Weights of a small mixture-of-experts language model, trained from scratch on English Wikipedia: 128 experts in each of 8 layers, 6675 steps.
Below are experts of layer 2 (counted from 0) of a mixture-of-experts language model. Rows are named up (a neuron's input weights, with its number), down (a neuron's output weights, with its number) and show model dimensions 160-319. Each number is 128 + 32 x the weight over its row's rms, rounded and kept within 0 to 255.
Before each expert's rows: a language model's description of what the expert responds to; "comes after" lists some tokens at least twice as common just before its tokens as in all text. This comes from a sample of Wikipedia text that the model never trained on. Tokens count by the router's weight.

# expert 10
It responds to: Determiners and quantifiers. Articles and quantity words opening a noun phrase after a verb, comma or preposition, like a, the, an, one, another, several.
comes after: ",", " as", " is", " and", " was", " of"
up0 [155 133 151 104  82 148  56 146 178 151 118 166 160 135 135 114 141 118 168 146 112 116 142 161  93 161  91 141 153 161 146  96  91 105  78 150 147 166  95  80 150 171  97 137 162  39 139 158 132 101 136 147 177  99 172  91 138 141 158 170 134 148 154 175 100  86 156 147 140 174 111  87 155 156  91 156 168  99 105 127 129 129 162 135 128 108 134 152 161 119  98 157 173 116 100 137 123  80 104 169 177 112 111 145  74 127 140 138  97 135 125 179 171 172 189 139 104 181 109 155 127 170 136 119 120 139 118 192  96 100 160 118 153 119 209 162 143 133 148 171 131 158 157 115 100  47  92 129 188 164 134 151 121 134  96  97 224 131 135 145]
down0 [ 92  88  92 184 132 165 131 118 126 142  90 169 167 119 139 197  88 131  92 139 149 129 223 142 165 112 140  98 117  60 145 136 164 158  85  93 132 117 146 132  89 206 134 131  86  81 158 155 131 168  67  66 102  91 150 109 135  87 117 164 126 139  73 163 111  72 117 141 173 124  98 111  76 108 144 106 117 172 113  79 132  82  91 146 157 149  89 163 102 137  89 195 200 189 130 130  96 148 160  75  88 114 148 145 174  98  95 129 162 165 127 160 166 111 112 160 232 105 117 157 143  60 138 179  85 162 133 170 101 105  86 147  66 141 118 151 112 150 119 155  92 148  79 151 106  72 153  97 124 166 120 123 164 143 140 175 125 145  92 112]
up1 [139 118 132 115 173 185  89  99 115 135 107 112 166 150  97 178 113  88  77 132 163 126 145 149 124  95 117  80  88  99 111 139 106 151 127 130 120 126 144 171  94 171 122 126  84 155 117 168 123 109 160 164 121 237 120 119  75  92 157  79 163 151 133  90 121 194 186 161  98 138  91  94 103 117 131 140 130  96 138 131 149 137  88 147 144 140 115 148 109 133 134 140 192  73  98 141 167 148 107 143 156 124 117  97  92 154 129 101 142 111 159 140 113 146  64  93 134 196 151 127 136 117 163 166 198  64 174 106 131  94 107 161 133  92 106 136 118 132  86 144 160 136 187 132 136 132 131 101 182 170 107 162  85 169 121  67 170 122 125 133]
down1 [154 132 125  83 135  67 171 102 102 151  99 147 119 140 113 103 117 171  69  99 132 101  43  96 139  24 128  93 117 114  85 132 132 141 151 162 109 194 139  58 165 129  98 109  94 125  99 118 137 160 164 172 142 158 166 144 144 172 117  73  88 137 121 116 140  99 125 145 117 158 100 105 135 162 104  91 153 140 142 149 167  81  79  91  95 112 199  79 152 159 138 101  95 105 125 150 123 159 108 142 139 149 166 157 194 131 107 106 140 123 108  75 162 176 115 132 170 123  88 121 133 201 133 197 140 144 124 164  83 151 108  89 146 147  90 117 111 123 126 129 127 150 193 113 135 151  77 145 109 155 108  62 140 134 110  93 148 162 106 125]
up2 [147 170 156 160 129 118 149 106 169 119 123 175 118 136 114 122 177 100 105  82 144  95 162 178 131 135  94 126 136 103 138 149  97 113 120 123 103 139 171 183 144 144 170 111 182 128 144 140 119 115  91 128 112  68 130  63 148 158  96 167 142 133 187 128 128  92 118 123 118 106 118 119  94 137 134 137 129  82 110 220 103 109 173  86 123 143 106 113 116 152 132 167 175 172  97  77 126 181  53 163  99 109 115 134  95 128 116 134 136 104 134 114 187 103 118  94 134 116 111 153 154  97  90 126 170  93 158  79 167 134 148 106 239 176 140 140  60 132 158 132 129  80 149 167 145 102 116 129 162  90  90 137  88  91 118 150 155 115 109 118]
down2 [ 76 112 126  64 159 204 123 121 119  99  87 116 124 109 134 126 198 129 131 149 114 110 165  81 132 133 122 122 110 104 202 160 159 162  90 114  99 133  55 192 152 162 103 146 118 186  96 150 154 186  93 144 153 129 124  95 113 162 146 105 119  79 154 114 195  29 138  84 147 153 111 106 158 100 118 160 128 156 132 158 139 143 134 173 166  96 163  92  70 153 107  72 116 111 113 158 159 144 119 140 142 161  97  98 110  76 130 151 124 147 170 165 123 153  94 156 136 110 169 143 165 187 110 119  90 156 116 141  86  98  87 121  81 126 106  89 143 107 167 130 141 143 158 171 153  97 117 154  82 162 186  97  90  91 160 122 147  95 106 187]
up3 [136 115 179  84  79  89 172 129 101  95 133 159 145 127 165 164  76 234  57 126 112 107 101 108 167  86  92  89  91 139 160 141 108  87 123 134 136  99 129 131 133 104  98 120  94 167 121 141 106 119 104 146 129 130 149  88 129  79 172 140  85 150 144 162 166 101 137 122 111 133  99 136 132 141 135  38 136 141  84 135 145 141  55 109 148 157 105  96  62 146 126 113 112 140 141  67 101 108 131 102 166 124 116 172 124 138 139 153 187 133 107 106 166 106  96 101 128  98 147 149  53 159 120 131 161 154 182 132  91  96 116 132 107 119 233 173 104  84 151 103  91 192  80  99 100 146 158 139 133 136  90  66  66 102 143 143 122 105  43 124]
down3 [134 181  90 105 111  65 140 145 153 110 150 170 116 103 116 161 141 150 167 154 132 137 122 133 201 114 121 143 123 122 137 130 144  59 128 103 135 116  85 135 134 102 157 136  87  97 127 128 122 127 101  95  92 130 157  73 129 141 109 131 118 158 155 140 111 153 113 200 161 209 137 127 120 194 152  99 118 101 140 102 100 130  92 162 138 151 130  53 168 136 150 151 123 118 129 109 123 120 151 110  99 161 151 159 105  86 191  69 108  95  79 113  97 158  50  87 114 130  35 121  82  61 121 147 170 128  63  96 125  96 119 102 171 135 133 116 132 104 139 113 136 141  93 122 118 100 123 124 146 162  90  76  78  86 181 153 130 127 119 121]